Weights of a small mixture-of-experts language model, trained from scratch on English Wikipedia.
Experts: 64 experts in each of 14 layers, a sigmoid router.
Below are experts of layer 8 (counted from 0) of a mixture-of-experts language model. Rows are named router (the router's row for the expert), down (a neuron's output weights, with its number) and show model dimensions 0-95. Each number is 500 + 25 x the weight over its row's rms, rounded and kept within 0 to 999. Numbers have three digits each.
Before each expert's rows: a language model's description of what the expert responds to. This comes from a sample of Wikipedia text that the model never trained on.

# expert 22
It responds to: Common nouns and to. Mixed group of everyday nouns after articles, such as investigation, night, Committee, mission, and the word to before verbs or objects.
router:479550534543473542545495518487536504498512506490453485508451483459482536468528481472544524473523487477523527510475548471493482489516515520470496505495514518523522479468506526491561524483508499469514473476477499515469478477501521520481507544531499535497517509523476471519518501509467522517
down0:499515492492504503531491510464490497564547485527518512468502568513526545509475534513525519469495518503476476478495463497468502505482509511504533497500486431512494540469494538496505507486494535536501510488448495538506541515521513546506500477465474492546511504501500542517491535524482524509
down1:486516500483452486462462473454506500529478458473465506523507476488512442521514473532501498493497431499500479481469490470516465443496498529485479522498479477508504508504472487501482496500482479444512489468503516500465480527522528528486524535499483506537479451451510499463506462491502507496
down2:475523468527517513520509514494509505466510476474482499511471535499518487518491516464512496510560494536483516496485544490450518517484540535521537508520556512462521482496514482516493484507456492510548498543508468522477524473481539439505484546504523536492503517486486490527506507524488525448
down3:512479497479467516474468467463494518522504497539494516517506512521566520492463502470492455509509504523484500501496508457482488488486499483472534497492487487530499528529479501489444469499491509512523512532534534500478492522462490496452465540473437540530503499472490531507474517473480497562
down4:478483469471460503461522486478502526531517489451500486522511520531481537541503514534523481521486463529452501518469536535508486490486514515516499479508531489455526515493467479453522481496495464506495484522498476476495500458458472468458443497472472506502520486490473444487491494495495499463
down5:512491472524519513467523517520534522500459526528485495508513506503525504548505474488500465482481487517482500461503519493532509538544499511525559537459474521545496486472509499512498524497491517498497493507522553516480521484433485510489591475508486517490481526521515514476506521497527465522
down6:484504503460497506517516521521522495467550539541483534474534474510501482486497496530504518505498536496456472522528498532466523531519510512544451487453493517464511469486461486497485515550533488533510491560507464541514524505483500497498512524490500530553486490530468521512496496506513490461
down7:496500496485498507495468544529526500517451536484502513490515523511563520522501478515480521518493500498547529532512482504516467477505478480506515489519516543497493557468472483491564513510505516460526536521497510504496520517510493518494535491480543467515521489547550538504508473554507507457
down8:558484507508477488465493526486489475482541504495485525512504523493525518463473519514518539503481539478520511470494492461488516571482518508508526482502527495538504493493539514530489509485469492466514506520480517503561505489511485472487484502501588513471527449529499487487473546480514495501
down9:483492500534511516532498487511546555515481486515526513543497500507477513504520524462502509489563533507481524562466502491479539514558509556523503528520537488468506524546521535492502546481516511488507482487554509512514497495518515525519508521509478524487519512505488471501553494468487496507
down10:498423496474519490501467473453475496461484525478485515465477485501496502484478489515544528492508524469478518510495525474492489510475529501430513536508498543498477504522490480507460455488502467487480511515481490512519477500479513515524496435485461520512490481495516541479498509457516463544
down11:534484503496470536522478516514554492513502525498501483500554493521464485514540527493475557510531512542478449480506488507494504512496558547490461533496492503480543508495462520482510527493510543509494543511516439516518486504514522527515496478520507474507538549503489521527518496510507475521
down12:536485481478464560492496485508501531513483489482517555490500500493495499440499468510484487491428523484495474555494457492486517527482491490487501497503510551453517491495497466505500484489453492452483485503498504487486483531451488476493496450452490478536510523524482469469464507500503503493
down13:453508517522490506500513521545486510477493492480511462463492506498485492519518491522501460466525510518507543522495514502489498447446506513472473477480499526501517499467538491498483469521515558529495498483463475525455487431494503461507498487514514466471467444523480474500466531506527473496
down14:469495475524545502499512463491527514490485452476498462538482529488476524495555464474534452503523469496506468524469437511499461524511490466507481507522523491517469520487501507488495538501487526547489516497536472530501477508500488525531490497509487476522488533463490461516482518475499439492
down15:490525473534458432458498492501532475531519527510486481477468522491505488481491510488533538507509506507498548510510494517502499534537531532513480525512494519534526489506526535505489504526532478468531523531465472517533464503501505475445507534520484466502496448525508440519490519494474512487
down16:436508486472483494505498512535545465516501555447520503515507502497542536535491505486526532505517525493506480530538536503477542528468485487475491502489505556514544515489502502486545482476458507515514526495518478483471497480533515492513513486503533511478500519486563529508477510520527502459
down17:461510531494503472543531495479491481491473516490495470495474509510487516506484485508520483489502482470481501538485513497466511461535466466476494484547517463466483530535506451503506488514524490478538544535494499517493454471509533502520502466498445551511518461534526522517490477483451510458
down18:480521519522501557468470512513540558536538457516511495482542548490515499536520449489475526533535518524485488486514512507531503500534523535531477511472522510494507495492497508552462532495519511495551471509483504494472513479502483513487520499511496482535466490463459534502533511487481501515
down19:477464526513492512506489501515503510542481486503559511479483535510515539488555510529508498482570521516542535545544526486514504535533482542490492517503484511454545491503532512519493514517471525520519499479498538511506550503516514515539477509475548505524484509512508485524481477506526523471
down20:524490504492491505494488543533461471473505524514475511507503492479497471501473463493480488486463503461463469484502471512460516416482504512491527500498460489493473498447463521490469488484470515507491508451504479488483483426502489469470516471478496518501496474484499496539486483459546494474
down21:531522498515480451491518499492489503562448507523465480527560506498522476487525496483459512528542507476519505457483493538495485499496493450505513548521491496492501512505539471526495516506550511459528549475460499459499514513530489490504490473504484504464508479510548519534477501509469506501
down22:510521461518553481474478487506494487513494519487510469502470461500509501501483510467499490488497484491508494502490535472511557455536509513523520497485488439569487517521513517473451532533483531515526504513505526495506482510543500528499524554487497491508530462438468486532493506501522506542
down23:480519483492508508578501489489537509506512493500519484534459496504527481527479498509503504497494483494473455564428511515501467472544447491508525510532539505482494516508485520511536512505513477502509448499497497463509485493476500528541491502524510484466473440520527506477512473519464513495
down24:472540507539484515533483511479478523497494459484508504516522508515509457536551465467499529499523491515538511483489492524504510524503531478497561469509557527487552481518476520542488487466477499499491543477506549506499490524518532504511545513495531487518461537468498500469476506474477519514
down25:516465515525499520512496497495514492506485492497487467553561446498513501495531481487525508486507486500500554510523492462541483513484480485472566469514497489491498464474541506476508479503491532469492497468522512470478523529498448490470460488476528487486571492476501519506493465464534504509
down26:500491512474525505469486499494511446501512518469490533461494477528492502515499526527545509487431503463483472471511518529511574494552463474501476520478456473505511492519449508490517515535515479495516519501496513501474493471447475505511502487512451527457486501491479525470491511470507518481
down27:515522463495459483492465502473437493473505525465510545494506443499497485460505473487465512505469484493526462487499460505490481492494518505516490525523465507464528469492490459532465513484502465508503517500456496460518512524499534505570539456522472482519490504497525507504526498516535521500
down28:497454476495482462504502521494533476538466534482516463529518535536574560502540454493471517513544534461523529523504549527504526502515503491529530504486542496495482544479494508474514480514524506484507547507501527483533504518490505482507504493474525504504531482502494494500476520479489476510
down29:524496527547477486457492514472497514503491515496508475516504502549464484505538522511505481487503506454445541496480480497511480469463544536505511501507521505543496515491499480513471519489534504445493542479460477466514527471495479484513488520512517442517518501508479470515514552531527460529
down30:481480501498508516521500458535515504457506469498502501518517483510506535487506546450516501473505538499488522507538466527511472508509515537503478472490515506522494496522492444518518460506535521509491500490473496538539524499540481412485495538493515455532501512545537510498525512546516509480
down31:514536485486473486525491488488424475505520528515521438527496489548511485478468469459472518536452499486485493539532479502518524458511523519502544524476517491501513484482472534508504473506488453489496468504432492475507492474518502506494469509454494491488475505493486462508489497515495467489
down32:507504476518440448519506524509489495521499463522511493472488509505490491458511467550481524514518486522535450481522540521490441470508494559478472468489474499462531494512476471485494484507516505525529541492480494521498509480507494485534519490513524552493472473548500485539483503510470524480
down33:483522484511485485484525507488520480483488470475462489492504476492526438493529548495496508485497457502527499497462483515496492495483511515479511488478489525512521511455490452482474502457475514500491524521506479462436462447487475499492459514517515480456493485500525511509438498456550543493
down34:531456480533535504544519500493509494483461528530532494501483517482517463522496520520539509514494506486499510493498531503514499516525516480483522507504514511488493488501543481502527518491453454465558532511519501480540521486473513461467484556515514478520541493514468505496486463502549458560
down35:454480495470507482547484478502470511526506515520534482464517505520518508490469451547489524515488480512532444503488490544527527491499506523508550492511497509503514501475519462487498501497492514527533576522484503532460517545496504525556478499464545468487517515515492530491515518483509518484
down36:509510462531521526502500468502477543513498459505537504513513554467512524477511535513505477518508494497481462531469479468479464524531564514542492504460523547493507468504496513491535510504482526471527515541476514482540491541490534530509480505498494495517489525488498454493497448527501475472
down37:518477433474490489491504506475484473455428516503484501491514499502504517524455529464521507510492486506523494480488482428522497460499522489493516537486465449512501517533466527486517514497443489495487492525464501496491533482539519524465470506491531501545480478502493476477502505525523510530
down38:495498488465499502481514466500519504476494490515540544454499520461504472515451443478498546479510509498482504494474479529527537492469552494526491540522520509511494524548481478501487530486523482516494496460485508516541542526542503482514533522548562486519524519516510501485509517511516468487
down39:487524483501509521466523488491481554534498461500473486538523523492477530516494536510517500512505483541464504524471479492519523526527521537515496517482493524565546497540460497503524544483518502500475538458494473509515488496550498480508530490519503497531487536531555489492484538520543493499
down40:482473480488467468506521519517467495500494502517461489456476533508507535469499522443500503513507508474476447478460487498464514474495502496476490453493472471512537470557488454515477527473503535515514477510490506511506496501510489502455508483461436545481507462505505499501466522528535516481
down41:500488507509450473514501508476493475524510523520488490522501491545526461507528503487533483508489456511499444530479533496476507516534482524461504521485463498462504473480485544506514511464466526481487492533476478486545533477487529513503466477512423482506488507485481513468507469453472504541
down42:499467503523540583498509509472507496520517504519492540483516540467511506452501509481463491471524509447493454508517476543525491502513448468518529475485504456499502503511486527494499503478469508520465438497490507504521477514526504528483503511454480490495537465510499495472498512548519477505
down43:502522485507517540521519489517523461482525531487488486510538496544544495531535582505457510505485530525515474492523489524538541536505494487515498516492509480499533532493487531501539536514494491552489434526515508488492525487491494517507528494476482490534523531520511535504516501551501524511
down44:495506556512567517529467500482500512498495468523504516524489497498488513532527450470525511501520502480462452514504544486536502497470518515535537513488469538528513499518472487493497491494531495497482482459514543462491498505519472486489503439470481541448533522475510508507521527509486501459
down45:490562528499516507516510475462518506493527511521496514518481493490476479480532482516456456491458429522508498518514466527532480485466506483514519470521510555526518505490497493479460459503527506501487509484495518502516440510455516473481481524496459475462515505476518466539474507491528504530
down46:479457552503512508497481528479527503501518515491495496509524474510495515517478458530519538496494533479465501482538524489481496542516510457540489511524530532461516496452545477525555453479502509504512517508444484517531505502480494474483530501514487492542490498497514530440499497547526480498
down47:466506492512508503500487514494472482487498490467508523540504518507531535501515490435537492507496527488495506482478465541498496471489506483506471486463487480527499490541490436492513460484475504470484518501478487520516459527467511513491511519526510437472500478482508447495478500511497521406
down48:488489453483491438449486495490492456474496497468520481530514482523526506509475494532517476492461495533504523473500522507497471502476475519440517446480475488509503480511502483533499466501487471512501523536504498492515493464462457481508474455518499436479510502522514475501551497460487529504
down49:532495430523533504535481478517459513529477467508505471535462514452507505486485499524504454484527518527568539512483530481488510465497465457467519529533501490474500514477512521480502518491483519500483534498503515481499480514485489467514478450483542493503460488491526517521492467474528494512
down50:522486494520493485514506489490502536523554476529527471505496501542489528479533495541499521489478504496532461498475528544565486496504484463533527471521538467514470505469467490542489490486559488501491529532519533491508522529510465492513508466475516448532519520502476524513517467513516478509
down51:490531520479490548540523509541489457519526476533502460461517537445495509542467482546499524469475534512492504511533491520485529442466497485481474533476526503522486520484506509506491482498523481526489487537438516489499489521510484534488522469493484466473473506530523516507485512484477497473
down52:519485496538483506514498502506517498559485511485498495499516498457498475545509493524476534512531499521491461496517506551549499481549506504517532550523536525519522482547513459498500532557494518517510501544497502530515449534516521520501492494512478474526474458485505448491510484539486496476
down53:524554482503495524485519517514490508514545516540525467463518488554530510488535483528521491493527530492536493554489506508475541509528499544539527521485502510523554503481504484536506519485528486511488493560496492534490527521473489553501530503498511501458461498489533492483541511501497525485
down54:467470483493522502473569497528531495488493523541478498506515503524497517494456496497468505530520505515494487469491487494485548484520531456459523550505555487535508485483509466499519506466534530480473509496545508546480467452516538534484488500476498502507507495455523478518530517502540491500
down55:450497486462478469489494500492520510464469484510483487489498507545477541504517546483515481461506521550437528484472460488486503468513521503507537497480470521472498503548483486485488488463537464492499516467492508517470526510496515475496500480499486531503439490536479501498567525507527478511
down56:463472503500489479453509476498504490468444487453460468446488514490499460476516446517490480506509478497527490461513471485498518554492494485511467472514477536506489502486478456459505495498503471479454488487537522524487514523508480485501494490502493491527549493464456512544464481490486496473
down57:511506500469470461476493500467514490468492481452503508480442488498511532494476478510522491478463489508487481527471497436488469505459492475490473507529483513492512513501498481501467517487472520482457493511466491516501518550495475489492551456537514510521460511524482459454492517548487520450
down58:526488481516515508464495518532486482492469484469474530476490484533473496463540531542458509508442501471481467467512459510478511521513506490482490513491487491474516474537481482457475519559518514517489501458461495515502489524439501499520510506532520484481514485483487443470496515496556503487
down59:469510526481473535521517473548474499499492511522492489488557526488532469493493508456454493520481529505517483503487503542518491453485480503497476484519466555549474505540529478525519523433492513508520491496507509484503497504546492481482525535504495449458486512529496556497497494519490507517
down60:483504498453479474492480479529481506482511497460510510533497462514491502510490475497476514473453556495490534492487523537500475494477553531513491507490545487504479473481504499562527488530494510478506489516510510550508558516448521470474511458489525459507484526497468476489519492496554479485
down61:544506477483540513539501488522487533494521506495546511483469568534497534484496503471535475520463494501495502546498474512458523511517471522469530535470529467536514505512458540547493521511487482523493515499499497548510479527495474532521498486546524518550506493515525502482484489502532494516
down62:474556537524520537478507467449519518545525528488524519483512524537489480476522490482539463464515510492542505518488491520499497508492512478495533493487497488472516481512520561494460516473521526514455526478479523542522472507507477508499500472507497522470469528501475523504512516490502448442
down63:516510520490492512500551490470538517541507486525533488560471518491498549478510522452493514473486494533460507523510503488502490488560504507485548525492448516543478487492526473533465496523513546480505501502509485546478458532497496504481469514490495495501550472535495505488505524469515476479
down64:483529528496516509500517522507506590540498536486529574516519500494507479513486521494530468535511507508504513511499532540471496545507517481543478495474497495478515516478510522512547550488505506517489528481534507542508516505511519517518531500487514516499537529524489499484466461524530542475
down65:488490444520471495499511535509484472482503473531547485498468489467528522527501451486518503508496509510506503531507497450489528480470516491464504482501490481463505481482481528485475477505468473528507469471501528442497547453481484499509497548442484472538503473469525475516499508471511490547
down66:517490512490514466511499532490479507496512528509499482520500482525517484482507492471465503540506494520473479493488517467499486493583535491487517536559512505541489497551511502537481491502509520496549495481497511494498516477513551503534510509489441539491469506454530474507521516517526503577
down67:508511500512515520501482447474504495468497480496496488505477491473467515464539494476492469445539539469501426485471486512455496500494502521494508477534526497447520465486486452565478439497493509507504489501492478489497509522503523483497475465530501459505521492467501500522513472508527468478
down68:486526449512469509517506503536538468509466535504491522534528504508490491514481502481476528505515516501499490483492505474460547520501522487461525517494495462512545476504504568481545513517467513535498507509488497516488485432507452484483459504483525556473517494449493489485482508492541505505
down69:480482519512522540504472524485457458488494477497518529484479519485435521536493470477502489512527505512507515533536499483477502538485489564458510521538496519511522488498547505480464496524462488563506509502489482517492473497504518483536494520470483519494476535475524554513518552495481506495
down70:522455474555498525553447512524475483464525509478490460506471489480516516515508572495500517459518521534518507497504496501460535479549509525503486516491524530523534524484474489451510472480528478513484518471542500493480505471524503472498543508505516476477473531500521483499513493530514510489
down71:515513464505473510498516542521511476527490519501484508478549538510508530485522488507589479523459511515558520516503491522479517524487490498478528512477509528513491493528529533507538524517510491445507526487516536500532515544509521511506521462444480494483501530533525503505497524465508491537
down72:525521516521512503461499516482502505506506511488516524518503503471515493497506521527429501535519512506481492492512516497537533506508547487540465511533522484503537527550534498518544537512499505488522451511526530508487505471472473487491478557497515537537566467531491488491548495527505497472
down73:476492462495478492543508522476522487499497491497470521523505500480521498435491505525512470493523539525505514502521511546522449521498495483501479546488513541492482533531518501525520541465475450493471493495486462447524526507469529503534512479534510483471469514551542474491481501495461478501
down74:489563497526514526494501513476498496502514553505531458526499484501524510481478509464508484507471498496541502526464500545518492464559465468484513502485535513494497530532491553552495520512530466478504518517489512456496515510514504481481542503467469467452469527498517526507540477517490490489
down75:492500509520526469483475489473437528511487506473533479470519532499512521489480485475534467525469518484493493479503485474539506509518497502459493463465500479477483503536526466485467488485464548482533515499471479528504500506482500485438480501472521451548457491492475531451517517510495535488
down76:476503472488507515515496467529444521531484466477467510476539515456416475478481505507501481498485508484465508482509490550498485480469548488525443497513537482488499489512494463498532536474522494489498485485515473481533525478520468503466494517472476455549510490512495486520498484513483494472
down77:471487481518524482510500484539492511499463525488521527567519501492524511476474498445494528519511504502535541520516505480535536536523471462547515518492515512560500485509523482507513526487496463477510476502496543471535514480544443468503504508526534486513500512498511502488483458520544472490
down78:518549463511523502524541518511526539503512500555523510495503491517563491500551523542492539502479508516541450517499519509514493454533519506526528498436521476513461506529496502501499474500511464478517498511478537488514521477537487521496480501524505510482509455514508530526508512534538477510
down79:501503436503522524488527498529524488505475495473486511468514517506469487479487501526506484508505479550537485482497498513474489516506495500479503510545517512501500498504498456515462507542555492541552527492522482533502530489510494502562515523547427517485482483474552514531520509496528502536
down80:488512472495505518499538483513487475508473515457472488486523480507515495555488529546506495490524498512548556498487542507460497501508500471462494514489514418523520509483487535469490535489518462470474514551495499488496518563488473525483501471517499483502497509498494504493474484449476541490
down81:513568519498438551536476516531556529532506455533516501522541520540504530491527519517475490473507534495480488491490478493498478525478512489496515471466482491476564498521509502524525505452479504539518516491491498480460482502464487485491511496516520508463482518485520496510514505536488503526
down82:492500478524508501537482534495494514467504531493497480505524489504537519505502448495483546542520505517516520495498499542428486505506530477485540477541522528507527521469514514457529527480519471488536509472532500525483496516497521509490514475450512481479526534487467479578474491473483496502
down83:485532500523561497491469488514488508537478503530498459501467502509490538499489496481516462515495471547509527497434540456474513529559465499500474509495477480518505512465516522511511485493508500512525499523484477523491518510469463470471516477560478492523489505492470532513541526483524500545
down84:521522500487535486490492466523489524526522490509506515464496486453497459523522502471503538495502468539484531504515515508504463509485484564522523530540500503516460470505507499462544493533528518508523463481560500531504517466502517499493483498520487520520509462535494512521543536510533554538
down85:458520517484505474490491552535498481512537525465519496492458480516517522486478531484487496523476480589515571444504506497506515534504471503519478506481520499513526519531532546541489520534504512521464512516504487490488491480484496500545515514539472538515510523502505496480466515490498506509
down86:506520480527479524489493457472502513493530472517504518517501507441551506482512522486477538497499502513505497480505475480515474477540550522495485511479490488524545483480454475511474475527528489495479542472502560515469451500507520477484496485458480535474519509460540491512509521526520527446
down87:479457503490517454447510503526489517471526537518491533501474483503500519453485492506460530500483536487513509486465476536504518472472521464493471464475535516435454487492554525491519519506522522519512493489492500460515503473531490553485495488461514470489499526509495494516460529517517479479
down88:446465523517497485476519527465559501496484501498488451530491506551531471500494469477505471509492551505482515532493498479493555536444520495493501513495536492478496525517538486516535498434517515499491535484526511504521508510544486501507531528470445512526503494485497496472499486488472495483
down89:470529494495482553508516520502498497528474485492495478520489477481478522540469509486537526494495470532486519528485498505526555491483512508499503516485464506506496500506502553443527486476483495556460479478478445495521530473517523555493502491532504465488488532519487511504486552482512520562
down90:461531474502517476507514473538506483464529502420511467497488511529456548476469489497508487517493486497483473495483512500468546472521461514488463470524479507524469468509484512514522486516544503534515522503485509513506473484487420472489510500477480492534496484515487525493504493491456482460
down91:490514475522456480461475526472455491516471519507505511473528510505504452483504471482503494571501490523560511509485518557518504517520495525495527499475465477521520523545492535504464560519464533461512519528482468491519485510475483523499499469479454502494478500482496496512471509500489522477
down92:488490542467487489507479506502463482489509510485482482486471497472484515487461480525475497510496480462499515498505518524494469544464486474515487491471476529467479462495518461505522507480507468493478510488453474452528495548492468518488485447519524469446434513504522466475469464510510465478
down93:483518454516510515477502483497495471536498521480485464514466515537483536497504526520517473506488479499503522537492515502458556491565470497481524532506494487513519501504504537542521497510533530522470512477502521565491488471504516474484526486492521529481454498478503454492568527469490520489
down94:553485487524516518487524515502457490509496495547476525529495503481477527478572462517521507538490498506524505492481505500511507491524508491466480505523490501513484481517492516499483494517527465548488474511517520475522527528534519563488527492467461530523513533478478491536451523489516506571
down95:509517496473500492524516514530536519505480508511523551524512519509536515496514484483523527559490513504514533520498517494512503490490509506496507525492490510565490523564472535494525497562504524486522522498535521518514487577509521479507524532507529535525534504536497498526499511486459470553
down96:532519463511498501498467502501475510452503513498488476480482471489504478427531465478471465475501510490501508540522507495483525483510492512493557484484502524426509497524537496549463501539467519546513466513486531513493486494483552509514536511478518536478459486524499512480504502515498492534
down97:482506511525524508493502505497477479482481453516503439491478496491449485498506451498506454479521464520515504471510506537527516497505509496494477517503470502506470463523571502526463472522503488531517506532500483479529486494500471499511505545491450437498517547509502555496499498451500492534
down98:514526508499487531508482538506525519503536480551466456496513525511517544516492492496478486516451527503496518522497486506517521482502478492546481493494497501495499519498523482529570563500551514472512484535505489483542525503499498503491518513456483470522450476528452483484555484531484510514
down99:504517490495486545497508499540545475499456531509495517504467483497492466494499450497478491461479486486505475510477498508516473484530482503503471551494523499507459491526519508512528512485480452470482448485542555419507499489506477523503536493510452498517447471503513468486498480505481515496
down100:517522487500506498514506521511483521490486512452514533503487515489478449530510415471526491497481538508467467502475549528464512538474537493492503490524531507506492479513503507538543514519464501518505491487517520471533503489483528537557541493515530516517536497489488489509458483529486538469
down101:532493479537474493507474494519499508528501495492506522507488472498538472451513555508498484484486482510504518549541444466520500510543464545535525549496486540475498476514449546475488474517525434504469477502498517475514532500559520473504510499500502497485485517520499501474513505495508510504
down102:483508486528500513446501482435481565513486445512440512511475554499479498505484539490527461504522490500484506461449511483510522506495526507547473498481491459497509512521514504527493521448509482466517492503512552477526517492506498507484483544477518505511495485523497481458494505527480508499
down103:488499507523529524519547528530475510518478518555548498478520502462482514512537528499537497513506491487514473535505492505481539434546509498529509502509483497469549471495503492492513499507488521495521544480461483460549492460505531481482439508527486475513497470512514496493509488512542498538
down104:514435526466518472457458511447482509518520475504517516489497502495494497525488473519495463514536494524471485501484532453457494494501511519510493536511513483476534526498487489480512524471500516532533516480535497478529540506505565516525487477499493500536474495510509498467511551496455490559
down105:467503515494523511485492492475483517503465494471537483461480512521507528547481508511499521501498484489446523445517499499494523513517503518505528511484535443482513467492515484521500521501519431499554477459484498493464548469449471499500477529440460512470507523492486529508512499477498495482
down106:486510523503546495476456481470488507517464538461493526519521499505481512531522505499487516489515456499524548510490472514518520522555518489525561510568514484515532541477511501515492505503516490461532546492517501529477487493468534486512539491533491528508525512515535541533510501469480483492
down107:492493521496491474480484554501470466504467482504478498524519541538499510525490510522505538514516508539479514443467493521526487488480465485493455464500489483481488500507508450478501506489489440505533508496539437478454543498492515512496534545532541490482500513507522514530494525497507541521
down108:499492469478509525521488497488443488497488507484517491507496545498503525492480467505526496489514504491484452529518519477515505488483522516524508455471473476521521492501455542499523496488440502556498474439466513516502514505513494498468510473473551520514500514475496463525448513506500499421
down109:533522524514508512489517482533495531480527516515479505515515479506534484476517517512505510506488565483530467507484490534466549532497524505492492474525503504483485447467496545532465498514501537507474484502511532501498483504520483503489499466506479481532537545474495527554478525472564509562
down110:500524516510470517473506528465487506467498514539516558469495550497498467446508480533496497503489526546523480531477536490525501507493474491469478435523521484442520490510500461517506518470484464482527504521500463514483524487508501440488527493504530521513467472506485481512479477529527484493
down111:504528502462502542481515494454430517510535470527526540506540516473510500507482488531493534501491490493480546520560501528491552466531497531479477494496522506513535522508464460537504492482501478484491508487503464514458461458495506465505505473526533505499494506543486496513517528496476487482
down112:489495482500496505549480477505514517533478442498535528509472528440529469481495501484478453514507442490522488528513510524527459501526463479480502509489529500473481500519485482523486491473438475500540465500504495465482479484472475496493473519479455505483488480495517520471492433494514485519
down113:523477473501502492535479510522469452475502491480510504482541504516530485547503508486532514543561485514481507485524484465481504528542457535498540488500459506524528478534449473496536486475474468543509482518471532520496545491508489492488507453482484499497487501514485508522523531538491534484
down114:499500499517493517517544497517491527478493512538512550471436540482505529500491482484543467517521501480519436538471496462495524500504488457513524483519479512488518450524502469507494510490468532520504505525514565462531482533512513514478466492497504513529495487502513504487454475516521451484
down115:483484458488479514541501549516518497491535513485510518511516555500500548474493540475510505563486560501541474476486526532492482529495528512528481467493493463488519518496504541496510539480488505506518507512509505497509484497525504469535533518505493519461525570510544535505506507489527510532
down116:479537493473477507513489506481498481464510499485509469484489481521496459485479497454487520492452454482487487510460478521469530475487515524497512452486462510507484509507443547476485498471448552493489511500527511496438474513522466490463545538463508523476481538495481491494481488525509511484
down117:472500493447498444504539469526509493489507553483498538505449528514457486510480433515474536536481509458549492533502530514528485513504472528514488541472490509494482467481466489510517545526495448513509481485488515502503497531478488525528506487494501496515462476504508477517474512482495484477
down118:529483486498534493495495502481476528483502475491533488487467472449504528515499524504510490495542510501486560483451480503516541483487504449514495463516501540484508555487523491499469502526504510488498542540560471512498500478473526560487513502542530504490495531542511519503465463522480504478
down119:490510453479473481521446497551523460515492523460499530458531460524492478471502527553482528517483487506508467480466500490507470451524487490474509525454478442483501478481476508473517538507481497501511505497485484464500474486470486508502471457504470497495490453484489468471513487488533508498
down120:494538530501575469528526514495494533486529532515496486515445474503473533480475488459497507523510490480529480519476522526506509466545540473558539495496522519521487530498514456504535512473521521507515468493533530516513482488498513545494472519449508471475496465486498482517479490498495491489
down121:494496487491523495516488464529481488466478479499503529524499517477471482460466506457439493462518514502514537489465477499488503527487517492512522500546511460516497494460536546481486488512494507512495436466509567501495474524576503493500496493474504465494501519501509476492452501520460495491
down122:539489485510478479507485497517503473507528470509500485519486491458493506515477484504496534473452484534477528485546463487512458490514479470448520481515473521498458485457536481505506503524476560520478491515495488579466472520485499521489516492497538473522487466526493466509478517485488506448
down123:476528509493484496486520497514492439492498544489543452490472461555501511476503542480482500477491507518489495520486483471478481499507506508500539493472501426488513486455498513526478512521500488499465498523510462529461510512550492518555495501522520466517495516476476482477514505470483480434
down124:568468549552527525469491503473455503485518477498525488519538498488536514507512513491510511497483477499487481468462506529527512512466514506511500489516506466518499502495526509518466519481456573502496486515481489487539484477488502509493512496522528465462552477474530526497508482553521545503
down125:490517509496512501512493490534492506489529474512468535451488491507458503456505496480508499469478496451545454484471454504502501492466496466478477446517486464443494483481509489472478485512497522525495509478517496511496443546503500502486473531474535440510551503528493512518521539498479486491
down126:510499491546483485507517533521483492550478523474549455502479488517482501458558495505506456507518517495542527538547526508548479519492504497501497477481486496471531498459551481518549534489480512475518528509497531475494524538487504483533529511483488494503525479523535488489507476530483500458
down127:529533503474493488506497472512509515476539514504506508566523504531520524495507477530474560544466451527515499495524498512492475493459531529490547513511501570521515527481479499501490480497487524486495476571523503539481518507535493501507493501517531475523472496500513457522481477476508520533
down128:532505485504500515528563531513510494503490556525523488493500513469504526537501493472555538533490519489485479541559533527509450526517492501474514535515490549544500529523516488469506507493532507519483515483496489504538493498521489483496520510486497528509512484504554496502498553548533529504
down129:563512490515480508500481507547516471510565497496525507491486493523502517531496488502527508480449495557503481489557476447509459509520467489448475528525528496512516463524521515522518481525478480504483474505480482528550473482494482525512502501510503501503473456487505488449517536525496506505
down130:502481539523508502481494485481479490475474508469482480461522496525498464541485476520479490444480476449480505475523452485493494505450491499487493468487501479506475504510463514489516477471516460496439499453463493568494525481516459517506528459499519512512519524511499519509491520449481485471
down131:510541458512561522492519517497504507477529522512486484478485521466480530470519477526535539493466467544522461461521492485438500476480537506491540456481518521542477494475512494494516467507506463461515496502479511547516542454484499521505512471514532510484509493488491526509507507529507505521
down132:527468493479500465511517521536492516483523492520503509500482506502473528498452496557478499483479513502485500460505544481464460503493494500508505488477439539434452445482510487532505519543485490479550516527474478511481518515447475493481481483472517481477509484514491482514511490470471463498
down133:491425506522511509488469495445506492461495495499444441540503535489512499526491496470508506503512556509510565473491488470527532507514511525524528493476508531496498561504515528480520479505511507474459493519508507518522507497505527510473528534516516482524514477463474532528506527504486514490
down134:509548499528533507452496482501509509512536501496502461519467470469498528516473538465537489496556532533490502522489515441508560489492546521476492487510507485507548509503531512511455532479476543523514529496501501505491506493517493487489482520508528518491479494457507490529533506515508490429
down135:547487525483482491486447496495534487534523479513538487493494468483514496495507497522474510443510447502490485502520494439489483528537489503492496553477469526483503515478506532539478486509505467497512492500498482506474502531468503505505522467480516476517547538486527529471503525471505429544
down136:536490484505473465462501484471480519483519522526492490521505487533512463487472477538517489520544506521547478469439529501516512476499478491526464480553520513483498498556521534450459512502503492483507480528519527493514510508503453451473473535493505492486498472503496525553486523516513516522
down137:499489454490529510474467494504522572535490450500511489498528532509522507546503456501526539459471491477485504491516467501515516503478492503545511499455546450484503514471517521514549473519494509490513510450468520504533503497487472488495508494469548473536499499529477497468482523503516492476
down138:479491538491495502506493515491476529488489488518523497510556533519496489498543477511492466517499503530493516548503498552497450484453519539494497503474511517496537496508503456578461473518517477471512550520502462522491511510512483511531478490472474454498487564489517525513515506481527494494
down139:523548488484519497527456472470485491469519505500536541504506476539562508509508464508498514465443496476488500571517504518513547494469503491453550526527505498533502512517484513511480492525484487535491474555477482492484509467441511501546510474505497509482515498494501492484518510498505493520
down140:471507474475480492532510500507506471484480491501540508452482490465534458509491494438470507498485490517463476504498483471482506480441480480476476530537486498520488515503443467491491515459522458542457453495483491481515538490491507501504519495518476482525504505528486523501508478501421487498
down141:461498496495526461527490504515447489471498536483478486500486492443490490518479483475538521511488470509522520496529542511493457502502478523541508483495482493498473520545527464475549490484529465503529535467503488521519515463549482477517535494488503564481461476514542514515502508503485483473